config.yaml
normalize_top_k: false
routed_scale: 1.0
init_std_router: 0.0217
tie_word_embeddings: false
train_tokens: 567400000
Below are experts of layer 6 (counted from 0) of a mixture-of-experts language model. Rows are named down (a neuron's output weights, with its number) and show model dimensions 0-63. Each number is 128 + 32 x the weight over its row's rms, rounded and kept within 0 to 255. Numbers have three digits each.
Before each expert's rows: a language model's description of what the expert responds to. This comes from a sample of Wikipedia text that the model never trained on.

# expert 46
What it handles: Word pieces right after an opening consonant, often d, b or h, such as d-ent-ist, d-ach-shund, ar-b-itrations, and slashes in https URLs.
down0:128126138147120069109067144103150114105240151101097131149183147135141091149121089147153164091124181112169132194066154108109168135110145132102103182111124086123091173083110143088117118149144216
down1:164153099108098103077061064146176088139148084128103165151118093122144184129127147137166169155116071084148122199145138183091169136120101105074127123146124085076091117170097120210082131114101123
down2:132135192134091065168136157097135088157104095130125176100070158112141160148106156144076157165160136091158140099121120085129126153119120121145118158148188209128129134152138123053150138122152103
down3:135151069166158137100099137124097119164126216125160067117157131105101132141133123077134189141136026184105080120141157067137134115118153139108117118114126115104125073178084119075121128132134221
down4:135118142147112127143118126099195157103116102145153088123099119176120105087117184173062111118068094099112133049116070101125091098119154121108088100139110100124122078160120129116168144132114136
down5:143116131154136084095154128132129138109104103157086165151103152129091144125113105144147021148174171111134106151153127132163144104211154121123110108133135077134130169069105085108123108182121106
down6:160213153172093134108122163106179109105116166186170089126175154125133123118056126133144126084140098133150108105109130098131143139140128110120138149145134135111128102171156159148087124099172169
down7:055188129113163077126114150090157097108099141093123176120082150122099106134126177082084105140112148142205192126112116153131150113087121095085122047168123155043084114125116123119160108167146127
down8:146144137121123083108088129135142126196109140215121086134052143197088113136128161168083057067132106086116092167147081137211093117130104081093147144141106178125147149145096164200154154100141142
down9:128108165087129160118171090132140119105137171099111102122134160096099096162171106113130170082143084158046124108107050062042119139127147092139112135174129143116095171130087129098144188153170146
down10:138026089145134145090144119128107110182099171162128122107118115117125133094179117163186130103077107125143130178145175139132074156130188116126126107137157163106094074084132105132163138133147068
down11:174097144200099103087060133134151132154161087142166144115084161119165115186191080189086084103152115165116075110188120118128115107126128191127161083094136055153117110165145067105085162116096153
down12:106166223187172151148137128093141116117114103109107099125098136119129075144171119063149110101123127117122099073193163117119113132159174107148084056131142075144139128169135148186102098145133096
down13:107127107080171142141060099169143165136073155142113124052109161148114123146156136151100095116134101195055152143082104119138110138122178132127128140126062088170102110142089117086064135029083132
down14:113123127167135070167175185120152102120147091155130099081158082140103191150147157163122160165119159161173148115110164104147159138174197081168095107132143112181168140113147174171113083143104127
down15:178053111109117163112138083134155101174137146124118195083161134128173116088150130136110092181121136158155150160137151084173142162114098101172124177151102076208114075127105132174112070105126183
down16:152150086121132170120133204098126173130190160154112147139101129162178085146122106183080169109136098153058102133147164093157159081136128183144123101128104180136125155116099144226092135113091142
down17:156100109088184119133110167125095176136173147099157096094076100099126183083111147088138181106089105096133133070159170102101152105178116125113101080091163139083143115100110176077119131125130112
down18:191136175148108136148088161113149075142102044109139102140106146118174132152105063110124118140078101162124121070129126163102163064147114172119166076104155169145153140084100107132119145146155085
down19:155125148143116104100095104115095113128169153099146157101172184101118113131118176149154098162155100165084112136150041171113094129092080147155149184145144110157111138143136077164123101077146100
down20:142097117078134145127086135110150149140104173047109148100119064134127118146102144117140098084179090170124142112160177113098122103095103198137151154109111073090193108129142184131142127073130171
down21:132070173114096177128130113144148155133109171139167123121115104147145144133113104165143150093176059128145119154162103103119101147127118098183180124115162118154083146189114052215088189205118099
down22:125155119192154154094156165125159102183172123115115142058074138122142171210053117073141127117099163134098123162109108127130168131109149108097124121125140142126063179146107131152147154105135103
down23:093107100122144099145111112098152161160072131097139092109128123167131118064080169141127157142072124090206111098166129139147180127111159116147114118146101195173096090086142083164163146076126150
down24:083095146123089079136092113075164051126112170223118085140124107109149132103090141121163096142165102121086154152125129142163096135184120115086158089111117088107104176108152093123082098125145185
down25:101135118181224169159147148113154143145088133122114089105082158177111132191162156116121177130122134181117050060141125094123096158140129154110086126101143140153152082061177154163111058185131138
down26:106130060150085138100156152099114141140149119162112042106078139141154104125109140158124137123148160156077080089144211144103098097138152129154095156137135100081156164150094127067102084114094106
down27:140085131111063056120140093083160071139114136095143143147066150091143131160133091113069166127081135089089111064155163175088136122192145193089168104131175239101105137120118068132105102117101123
down28:169110111159102100117086114153097099143150054131152132152125170135118069201125107174153122171183100090069120113113076189178123112120115123095142146177103051156157125132171123090090147131154122
down29:152164086137115104156171142111149107121115134089156147098114113160081133118144128061182131119100168088105122082086162160103118142135159159112112172088121149071162167092163121177099100124131168
down30:088133171175170131100152095108124184116136105077135148133090147101147129120175124096176146196089086151121102130189163165073110144102123095043124134076139163073174080163094146069156113135148124
down31:147147173147121164177157161156105227146149137116115129131152142174135125127140148127150189144179158120172043168139134154048094117137171164126151111096087146114089128124143141118086161091146124

# expert 42
What it handles: Second pieces of words after a one-letter opening piece like s, l, h, such as s-ec-ret, s-av-ed, Bl-ood-good.
down5:114120088110150117100091109147144144179169130067165112157115152098176171133154135051216143181188045147108148121096109131150159052179089155117144097126166101139126138116085133099146152146161150
down6:167133145163155124202129130100124066096120096126094148156121099160087133107109067125160121184136114151112060119167140120087158185156137118097095134157121173143066119153154137112181177199134158
down7:138112132127093129110144135120147109122127158143196119096117158112130103141120055085116113132132063168070104127119156123174112097127072126117166160130223105138180100202133141118139179078134190
down8:158070187107175175189142111094126163104112107142155130114107089145125141109149152122144086150130097124127149106153115150108049159098140090123107140137066112178160131127110082098117059110148057
down9:164135088131121155129170131170122158126201072172139103135123145050168138120193156135157140155144169113091193109127103146118184162090093113131077120136127153146175167137149129073155134067126099
down10:147131100142131167115112123107105129165226097123113085153149124159145110125095118097116141092146093132121154153201139147092158102061140105112162100149099115112129098035128066118115094092128085
down11:083137120097181167115138105138162179088067120093137080146105135144100082068161106165165163071114107122187209093142069102089127128114089097209126146160153159156078094125068157161174138152105114
down12:050128102131156146142136132066131103128110142106128117083123104138129155150144136158132175104129117101205131118053108162103125159129135075181099146103099170128154110151150065112154152133137189
down13:148111177133134175163106079107169175107130152098118136098064100192111144139139097177122091120111057100106096126057111133115132117109163162109125123129174115124095066159116161156142139110105138
down14:171188159144041106165055124133141108158120119119154188102126169141189099157100149190094132111170107079139078109110189107085145191141119154111102141066140103088108130154129173161128112139133172
down15:108121177082086162078136110161076162135102163104149143163136174204182150189115081161153116168128191140139156128081110064089164124089146125149200104102123117128085171185064097107142117080096127
down16:192111089095123123102114057142109125110163102145106123150168131091137097116108173097106076147099160119085145185161089129135167164140121117146071117148133098164138175146144185044092114085105077
down17:114125182144066145103158056124155140118112147139104080112122156147116116066084136157089067102127104151144151153146126177144161127136138150134142105146141021139076181179152153136116149132154139
down18:100133097118133123091138103105116101097182099201108091099078127205147077069096115182133130159155149092137156152115112139163149174088198147140101109118140121142100087146054166077140101158156101
down19:149115152131111114215158140072119127097125089142104067090118147095101141121106098108113111121149098150174159100173154101214125113116145156109079109085146103147099044087130157100110204132192099
down20:152150097107080155113105098197153082176090084127152116125140148125120109118143105153153111112151063075103041142084124130123091129144182176196160094144155084122142167133125147127138126155063162
down21:133124125150077180077154143104145130117134142143118140150114173102197145119143146110105104104183132142169066126114198154168091114139115130120127076100078082094129152141150137069174107122162131
down22:099124104105126097127129083145138084135104133155071153142123071113115144177179144143147106092106104073101117137074155163173182131143116133074161136119174132156169182138086123092120167139148121
down23:122167169106124127093101108135073183158127106053156152113113165119151098109106096092118102204128121146143189131145132111084128063056134167182122077069159146145111128131137109040117166114109151
down24:117066071144150102153113067134158132097082137123109168146148128114128137163112071112157117147098080146112150080143191090098105183119091175169129152094150092152148143134104150147134169163060119
down25:166164100151107105152128116132141109116121142169090099135080027168105095114162097102142099158154110150155124147168175110120158147119136134093087109125077074116200150096074077115130101133173144
down26:158157179192117149119078160139141050112177172167137138109137174118077107124111127073106086117128131100115129133126083146189128119114161183153113104151166089163178192135147145104141107139139193
down27:111193142151135138144126138151073090121141160166140155127134144138136127119108130167100102131122068168118135163128116125143087121207105145107127138129183133090136141155193114196143132151120169
down28:109135096185197088149156170079194110195142126127167118168142178100146165169107091089141128149123176102103166135167175128161126119151112120143112144122109083124147127154183101186159115134104111
down29:162135132225152130113134147137109080121115103142154082144172088154130149150157068138164157072100110135184095128166140128142159143162179203132138115085119195116138105153132153163151151089118123
down30:117133142156136128103179124175129181132088121119124171068107136137122137106131170151050106123107130120198162150205142110096161124074069114133139100155088113096098053110092058138144120155129082
down31:118152106160063158114137103126128142149122129110094126144122114147125161181085197092164150144169174096154139161185135059071127164080143163123148146129098082114116153128118134081137102107105121
down32:098105100114152149143163089128153103106149106114145126185171138114082069096086130065091193164134131173108141121176140143145152071119092125087128100142126217147150125135118167147175082070085156
down33:148148105121161111119105126096124119051168114098125098137135146172082137107111171088167146106155079160164123143103136081082107077102117150193100131086108170076097094127110167119192059120072094
down34:142083171176114127135170115083089148170105134160159120086109133173178127065117141134147134143138119092100125137198069102098077100159154152133161161136114103207158134112160134128108151094132107
down35:169079124160063181067170096103158114148133122163093128101168099103156137146092125139154158099114162052097157125155152146138095113130139152146119177142138081118081156139083120132144125120098117
down36:113141132182176067082122116120139117112084229123102140181114144096095115083159107129151056077110122131131160132089166182146109104102188139127141139142161045150125070149109133113159125183163171

# expert 49
What it handles: Middle pieces of ordinary words split into fragments, e.g. Bew-it-ched, Comb-at, b-ed-rooms, brok-er-age, com-ing.
down0:108154065126111128128159149118182138132120172175109087103173173117117085084168144117102074108064131152037169195067110137157115129157139173113138176117106122151191183158109153147104082155119151
down1:128155063105098152096130151147106050130176188126181130122165118068134042073179183132149158121132156098063141169151123148096075118149124126110146130135119081192116148135148141161111104120121124
down2:117155065144184075103173116150110157110086186132179105123129101123102120194095119151135147157119120127141188162102151134086145169105160134103142174094180189171120169137178071154144172078111142
down3:129127126131193157064169140155149150134164157137105131108142103084154169115161155130178124114144143093112080146029098144103155085130158141083208118098157100092132116149116109054097109204139163
down4:134113124125088162134125136111125137107117153171131144109171055168091140134094124104152102081139165122065072163151123145168130056218102128141147126133170113142193117141150157105073147075119152
down5:129123103150146067134109143107121111108088058177118181138136149132112112120173104096092126054033079137162104131168148175140086088125093128105121177114150120092081122150161096207160143150086075
down6:153167164136135112187104099101132123103179143123137100084100154090174153119179161126119123082166098080117083161199135115105141137120122122128114154152158170125107151140187187145198081120055076
down7:083147143112166141119097122132109196111201098092162097125125153146107110096117160082137106110123122135074108097108128067100129125126136159129124159065073078114108102131157070195154145141114152
down8:096139123171155093147088080124109111069148107149131139144095148127126129105157029096175072164100160154110153115077167140098126154080164134132168077041146084159113063139117177109120103086110141
down9:079141138144113185094177140103151133075136210113116150103176118101105143137136106148098060101169187145108134101142145058177089135114119163164091134063102123141124101123113110075166103132167116
down10:109179147131104092144075149065097107077151137125128137123178186062142111158147162146131121124140122122201150121156080102120114150076093104221139078105139090108155107140191139106158162131141116
down11:108100143166157173164087137127144128091109149138108151154133057188128138126114070138151162085107112077179105087150132138148201116122136100160152179121137206063117168126136103190144163168138100
down12:126090087123151178120123129093123089144207139148148142130128086148083108077107182154137139175115100147015134141122174150173099102175137060079109103138173076165128131130102135134095145148156101
down13:162091119111095128144097106113117082145146160148154141137121132090195118165087148130104123198161093173096142136112116147207140149118114144125113129130120038161116127119174140075089075095156105
down14:125096108173142145109071127089088179150170130129161171111154106146121144045127161092155116186127114117073111154188109100101136135134116133154163087019119133064114193059109118124098123142144140
down15:138165182194146091138082119133114130083203181133143142135148133134166194122144169141133133151123132104125191133143140122170096146068154176142134094093158124166055077169096089139087085093153131
down16:130146142180155110121100138156039145096124099104167145123103150091145160114117106112119123086121103210173121101134144129148170132118106131145055123093106168056056167127132091047134191123123160
down17:178156140141078115196129168114158134185158106067131138150129107112093134156099138134144120149117113119080171079111141108160125144075155119165134130164126131125117131103135091071153179158174116
down18:136139151151146123116186147096096187109109092102126183133146135125168106141117077183073173084055094118193136168122140068118141097084133136138187105157166148125123105167125058184167144151131195
down19:100134122145164107087195114150144065069096104157150151101139100115089128086169073104137115109128145092161116145135164097083152153121141037169095126138131133128159094086070146095187124175149140
down20:119125063102129116132129181125118071096140125156137137175103138089128115092123082097077087096111146156011123156078118154138124146163146106161121123134146067128141131150121147133134147151083183
down21:138078080122079138161083106140129132076128150151087161166159143145123128106198119112160109143112145127165103125143149111168129171054114149126141125113196127185152168087100111087092096089078156
down22:147136173168107150180128101184096153081154127159071104142108122054103102051161180068116131099145111180110149158144117097122171116082079121155169086090161068092181110181127154083112142109166075
down23:137108072085102142120108148135094088159104122084125131136118103145177094143111125068057175135162147118135123099164164143047131139131118058126134114098080129073146158107103196193126051121122080
down24:156132099071109092143135143178134116214097115090135124129062128135090135080105098126145099104134132136109133171160115135188111108134128093183139162094106187148183123086207090102058109111151140
down25:130149153062179164085143089182131107159114131112145143117140127124111128102137184183129145104057089120126147132161086121142077110123168162139174091138115145139119096130126173017203081140128088
down26:128118156168105107109116130152150131138118127140125156161133180139119073129066148058128100159100125106127107138137209074138106125057103095157144170135107058096114137138087174078137101110105120
down27:090176147174155052133096118135090112132144131154117169125142089060137105149165115168137114081154135131112148104112151147170159130079138167114157139122178141129067108130181110155118178166091184
down28:133133106158208113095137115124083067111101137195081138144174070133083094090130142161132132220125107138113161095115144153115117111147158104106132148122102107097171129117103113101073128157127184
down29:087110169141158144222154157147088035096158114121106169092097107113073158067129129072108099115147106104148187091149082143151097143150139126121110100153113115141091128084101109141137156147174161
down30:165148132219140133160132141126154132162132120142208127096167087189141192132125080152152148201082080130177135187126160153174159162175160161112117087145159136098145130129106155158142130097122070
down31:085143173112164140149146141140110149152130107142147086113138153133152200174130123122136112113156111067121121113083083058190102136129130095160139109118167106157122168103126081150122142109163067

# expert 63
What it handles: Prepositions following a verb, participle or noun in narrative prose, such as criticism from, grew up in, capture of.
down0:141119126103144111140174106145074155148124184127109165165152174137147137192158086159116105135099134094084140120153089152123100161103144101123090151134171002149120132095174075072137103153167090
down1:079144113125153152140095162083069073107176139149129137127120117105152164151148078095091130153129115146215119138107142136135156133136151072131150112124122196104107125137135094116107172143084169
down2:133118065100088103159160148095136161104108104196108102164116110102083143094089170141125157115115158020146138087065105097147131090136062151135129110114098090147111106087124145074081103190161114
down3:153148074117127111097127110136120109115159196126115106087116137152104060086143110115142152093134091191117216138148091179117081096138114175140221072138137144112109080126123126123168167150110160
down4:114174073124160094123193150136100091103091123113130169110096115150128134158186141149095071111167151201135152036141128122131176106147112131187179103199076098147123136210086084089116068152106118
down5:067112099093179153100148089176111078156151127124139121148147193181162110136150138118142111141088121098145174123118064160185131166174137113096076148162147119125131171089136155167152102129025162
down6:136099139147138176198146105144059173128167103147121116087099099074166110083043185094102114146144118148158084176087146126181091102069123168108116060156119068106040158138142130059093119127180113
down7:170134126087169156127184137147165108116138187132137066125157091178089101125158102123106126108165162085143100109154093155146107105128098141116182099181122083065159132106083173155105150116086050
down8:088097146097197146159169112124083086152150120116122139160154123142139109133131094087133087135099108135162115058130132208120073129151154098070132099132154139103138145139132108122133113184127133
down9:162132118117123129082086226090110119121148106151141146071087059130139182129112097114116155106101096144187137117138124080133136147147084133142173101132140170075146150156093181139122101142095146
down10:202157098096117096113123219114049166094135129124175109065171128147125105131135101140161170109127098098126142145096164086107114104134119099132133095119126165123168059109107128154094080097156163
down11:108126106088144158136158115094148163131072134151151139158095138147118098039078108110135104079113067097141136142200139082051153143100119169188108129123094118149150153090093170130116140126129136
down12:132120146118145142213096098117143115153099076070155178087136077116106133153114084139107129146179135211183180114119175076150132129184101041086189076164132168064083145162133191150109139163136174
down13:143175073135179179107102095111158152187090152132097046104131075130119186119046113106131117074169122107180186092144088141121148152114162179177152139176131171106168121118070151148132093071142123
down14:089061113120083075096150167135166155163124195144155151144157125136146127094138080130101119094152177093120127183091197142122137136071164109087112088146128034125106075080136109145101189118125172
down15:154094150151087117109209141117138149135105177233143117138139117140091113074108121118121112122144085180108082160124103106127058114126119152080115162104132032128112154136151132113115119149129089
down16:115132105174089129101177108135137091181067126094080110174112109103115123051143153082138098135120113135173130147161133134104094154114171123100097187168125139171072179180133071124204102123108122
down17:091088137099063101123140072128121104153118130182133150096143144114099109093160119164174125145136143114191151086163089113056074151121182118128171077086169080191089107185134132129137146105145157
down18:171036126091102149103149162150118119180115157131162083179121141129110162179108152138162101094098139111125121200083116040124104060141124118109139126119179064136151132072147161122088095098146130
down19:180077122096078119112138156085151114132126153191078081108095131107113165100138142096130104175127107167228114077135138127050105128162109110157140146109131112130130155216107143116177127146155063
down20:159183120122138088125128109124143136106123102114142114120131094057198170109125140112153085155161132169175138112151205062136132099098127113126116091143118060107077092101133174181156057103177154
down21:126112150139077115140157111133169095142206106114096129141112155108122114106114110132084106173210185111121154132102142090114181126105100180101161141138128129101085162123105172182100140099130119
down22:089141133096097139146078126101161171154121168169165114078119109109153115080061178188170083119119150171181149181137136080132094110147173095081124105125122053163081158139092110085197146139142162
down23:141131130112137149169150087123103064165145162111179185126067116114098122105111117103086123166123074082113121083070157088123156108121122135212170115120155158077125083151122112115108104148128183
down24:183115084093140144146153154109058087100147154135143154131160087137123154151183099140056113140158172103132124125091143149118182086123110138174094103141126094126115066132082181160103031102120108
down25:145092144167114173098150122133133151100146097178124158215156128130154207163150180138131073133157158129147145138084167145174131115110166145046111134126122085107111137136135074149127146177130105
down26:080092174121031149097179145147125207110128120165130122161158102103123080055147200100131134127126127085140105089152136128068079113127150138099113165092133187111072113115075070129133170122095124
down27:143091137143106158104128188135117119112156124172168108159125137140160092105079123124167073166095173177129127222132166133097123118150204139116157179113163137140121152120134146084163109149116125
down28:116073102172138125135136074195128146132119118121150103095133217156085054141089137112141105118124157149054065189145110147107101133054096148111159158086132002138075127135156119116149114171160091
down29:077126150141132108155155084142178091185114098048147123159119095176107055105074157098190075100150122198128123174150134149096123170116135140104116199142110026116138121111158103147166148173137143
down30:094144186152192055172123089205090176113138131114094126128132144124155104139165107097117109190139170111068152137141099128145103169186124153078149113140127029126102194120198107121163115147136159
down31:100106140127128132105133127109131141140118146169148146142181111143170140136167113082144123129180165127074079106115100165160101136179112106108103140152155063159130163081151169135086134159110121

# expert 60
What it handles: The word the and other determiners after prepositions like of, in, to, plus colons after infobox labels, as in Allegiance: Union.
down1:103096136139114161123167201114109183103144120100173141159096124113066102144095108149165148174136164133049122116112148170148139129062154152153151149157165094159121096141093160169149112128181154
down2:153124090119093097094091148182138151062147176168147162129123116185142115181138161126048133089101142140168143132202100120128085123138128094166137154140141128079129108105110163069133091102068097
down3:095138115141092083154119096114140073186111073125125185156126125130087145196185116099112129133157145105085124100128163115142105124132169078086106156137104099139132173157171092167109126106140110
down4:109151137119118095107115132076073157191126109157113230087107150110165213161106179104087166137156133131113134137163137143111146191144150115177076170143189151117150118176185147171127106109171119
down5:169156155133172156105153074119185110139127133088116144152091132128152138128095092085127136100146067159068123156160142174142170085139182114084105121110130255118196168117111123143066168098089109
down6:140112135114150130116188123131119129100170201126112083164086114155165133094115125105098127151177080048194148143149148078115117143141060127144072162175163123125100166082128143178146143132144112
down7:151125150154159176101116128147128089146074109120094163126098174115134109169091134159114099134158181165161111194150132106162175093122139184153124119116176050128095092117135131151049118129163127
down8:094102127138066203160149145099122127103110101137135131158112125132124114084101092103120131058158122158022152106133185192134138128091132075131133138115100129097154087133093086112104146132157168
down9:129055091080144153161113245086122090128142108168139079172153079102175162132104178139136136079185159116154156119138092100153135135151145153160141122140175056123134141125160086130148088172116148
down10:147125180132083091120135133142195131105132101133124152090140153169199152134110170060161126103118152083049114114098106082186082144162124125115110179113089084206163141101122172143159127144075122
down11:068119119140064116168163117188129143153125142146101192155117131082102082071095096152093082107132132185084126136114141122107120110133106166092140101141120000135117145140104083170167114143129124
down12:096082103085158109136117127126129049104168143122104137097123195128173158195192107113079128103119107015080166092117124126123117087130148151068112119169151082128086152096160127104111130163095117
down13:090125124150117092101103126158161132172093175112095139127139138124031105160161069136155127161099094134163192091196114190121107123164104146116162159059109163129163146164100098092140107142122131
down14:116140072198120173143157152125117112185107109135117126156092124075109119158117194176162110106128163193098112215168119094114145132091127157070119095064125110057079110191157145172120145076137137
down15:162112163190152172140144070151084139140052132107131125115177109168110103124142178106078151126158156124169160069122145135125146201130096131090169119095085037139179131120173117071084137139129111
down16:167166100117109184136104144124167123167116140125172110119137116086119171082115099125133193090088120107167096174129056113133189146101142130122088104104109127076186114119135150124168103097111099
down17:064125111085137143161165106143152101110170132116130112114130107131094150152150127126081107106154115086162142134146120162086132174062130072129058113114116031104132157097106085134140143143178133
down18:130113158111157149163105105113096175126122067073136123141118082125164142058120147109155160122079108092118068111181075145118109106138088117182083149074133206094135068151088142107092177127122166
down19:098024054102096104075101164119139078106116120125157087151131132170119106126137143119128131068143087100149138091127091119153143135165108106145078139148130137089128150114091149157128076126072102
down20:184106133147179130125137092138118146088136159137119104104127163112106124142104118101158137163097161090146083169164108164114155117084111120054150098116108239116140149069168119064089129091105127
down21:138154163138134138132110114122139106127145087035102118161090144152098112166142137149089155131145160131163176123165105176146179162138137133128145151134121238095138096109139083133089122123076169
down22:136121195152082123108145145120167174140086162145131127103136133134157133128085076038069123113105142116165189078173169120113126177095095176162137167097128118116122158145088102146142147096088147
down23:131126127092097074119120138117099135154126146120149111071179173135112130161152147134138127133105105122121088082077110179091140113122128133134090136125095094065178144172109191058057149119113128
down24:180137141137126147115082152103158184121122169127205150153130152138116116114106124175110114156134148072119152154137091097120064134171093123111139083152091126145166118089109157059134156138133115
down25:167103125127162158089116097101151125088079143112106105111109131155151109122157168142120121144137150114140135129166077124060123116175148096087106129098065112200098166113157134117141132168080104
down26:096108141168145078136137149109103121057119132170112097123186123129127110097091183142180118121119131105152144143153134180151144165108156079174136144104166132109146078154158110120124137138202098
down27:122142164099194130128175052087102117087180087132094131202182123139168159144109116083134110133060129124088120176116126104138137139138156112164100173108142056103165118074110191067105131124108090
down28:170116126089122113150137122186148113170164189150108100152131129158088167146148098133127146142180137113151124086172149118143196114169104142143125159135127051159092183083095096117151099086083158
down29:092204135100159090156121113135134117162131120122152114101104115126160152173117153116142156133101145139149125138128147116103145237096091098126122148191141100128114097162152065116105174158143147
down30:119141134172172165133174114129125142152116116076126170131097100148128143143191090153085131128111173099022090130119137155143067149117113117102124154126105000139114105073119073123176137142113128
down31:075110164156097121145160121149150195166198171062095147142149127120072132120172146107156100174087083186104139137182081155107124157159165150147167098076122143111118110134170124124072150127146074
down32:160094123161080136126138094187130087145116125126120099067109169169098177073086132151108074093095119132104116088086135127194142183125186171148168151098107013133162096138113185087072110134127157

# expert 1
What it handles: Function words, prepositions and table pipes in sports prose and stat tables, e.g. in the final, in a friendly, to the.
down1:119155095125164140137117083128130117122156080131101125150183157052080141127126111108068150156075194105147125072126137115180159139177148116131177154124168062111134160084040122145081071125141123
down2:125125124144133157105158141133146156116066170107176107120127129116095129177131131153128143114162131126182100152118099000134114077160107151189159119117117138110120117166134164114161117061097154
down3:189096128092109116133154124191129106144115130072127146127077118111102114113159141123133135175075141176105179107126172124100096103175131101147180120072099186137156121187115116092132096066138104
down4:082116152159128150193163140093156065143117140170151105146137041091134111123128124151159102091093079158123127112073188140107149175117112100176173165185142057104136120075099193184142141132139172
down5:148095104096053114050150087113152190150129119135135092051083070146114133120105157133129110164176168119100133133132113160080143152153133168090182116135102103129149167123077083100135150182157082
down6:155143146122140149106201142135177149231152156105190140162104149111117137105143192146147150156127126126104136096111106070107169119135129114088128128200172100167101155131089157103106169083104159
down7:144107154128117089094133144161112100082113148163100176120118184146147110143223181059117117138128128069136098119126125125127117123101096113126098089138139092173126164110148164142095135117129123
down8:094138074131141163081119113137134127159106115107083123061173133089200143170168110211071158112134132134144155106077145168154081088110129173163165158105090153152109114156125096111088149111090146
down9:145122108059088131115125109168113061162146128151173150161099103134123125164117217157117184162167097120111128121153121133142148121143154141125194163192152108137123101148115084132128160133096134
down10:121067146129106113163168125110113148133109145123098122143154099176154124132147122127148144130107077152110131160104156149154212113066151056109145116163075186127147092121145087093127169146128116
down11:164122149166132178084105125125065131137154126093117138122099088154146107159065131152067120092140133141096119223102105109111092107113101151103134170117138015126121175135083113059113137141140142
down12:109152123164138106129071092190117119128216121105136144081105110096121195173120094156125149110126159146132165164035112106083167141138129115189086118139150149116121155136118134128107108173136148
down13:100095144139087152144138156131214117168101113147124151142135081107153119183071160175086082148117111115154126234159128115144099094159154129090132149106106180122152158117097158162088129150108156
down14:152117046174139186116126147130140137133138110100141150099114147103109085136150151141147109133150195128137152135164095171139138055114153169114122141146091149152101152143122165172093150109130158
down15:134158161115062115172148124146130060139151136125131182069135139117150138172119144195128126146134099112167135136121144111106138138150142122092151134121154132157100165180161121112139080161120126
down16:100160154201115186130157049146103141106190109157152130180152104178100091120166140128119096089122157114094158087169145149153124120063175141091099134138133137092112129105115118153150143123192140
down17:156129159111144106052055108152168125148115090156085135146152175127184129161096129107074199101155134125152115090205075134142142106128124129162066171125174085130100123162089118094109113103176077
down18:134112167134124183135083145168150145217106183096135106127102117172142115167095092113169160122123108084118122097134147163155138100110098153082154131179127050111086151170142064104120166146139151
down19:144074108178166138124105123063076145125052136168115176177107120141146132109105138140114168133075106132069139075129153128155100192178103133130167123074102049169128134173131128136105076118149146
down20:143098145102137191156114134110073149114139132104116197097162132050162130070088148140157147126181119171111158174139074202155159140109129130137148141139142090139191164147134103065140166176151172
down21:029146101147115093158081229157166076135074147157166147152118086138113135149117146090151127121150118136113136068123121119103135169162158099145111189148133239162171092166116085098113150135112143
down22:143186153159117146201172113138117120080124133178065169128156093132128150107121070121167083152172157131142131156111149125093100091205176127138126146153161128176135142151080171100159097098128123
down23:145162160099184116138138130121138138126097088125166135089082079141145105131098114098103084163151162204123118136108174132118143151132062100067114133125109060121100185133099088070087076175136114
down24:141111091137087100153085153132176168117127102170145125146136096145149118153113183099061169106134137127106109069121136145156129118134132065168115099131136255086140150116095121130055098110170149
down25:111094167155133129130096142153128141132126154093138061095111101186149138059131155142144163067107160119155129115163114147134165092175092140153056194081102159111163032098126091129112105163109099
down26:063142114150100151203127122164157133092164139134127165148144139151144160122082103071147075141152108130096188125146130077167211162097120141084144169124179204135159064097145092120163156154114092
down27:055139090160078031140136124124147126149153107100118157152175106104136151114107099076138133062097137085132072124106141206155156124124073149162154179092154094098117098111161104069097097086083132
down28:161127138166149045117127184146140100132135119134180086144099051157090112126156107141121110132050201147141129106165151153080124109110110118125075138134218089187140207103132120161189122163094095
down29:113077158130160117173174191132118104151128134128154097173115142172090124053126121078207128175116069204140136189127074157114097179144172065148124106168145213120156115130171130102110143129154081
down30:116151175124197106190132195119121143142107054121149080096120138153153126192125083115127099156088113098061109128113126130138122115102129086108090112055141180193145104150151160129127095090077102
down31:148121099116128120167142114055153113137154160133093086105119153103094171111140154076101059119159121045126149114127137189110133123111113125120075117111201106157119131078182113193081135174165135
down32:106142133099084126150065138134159137101147100116150090202147089104132183160097111083135144173127123155123095102154169095124152083103139129191079132135123129146195150174100132091168111123157120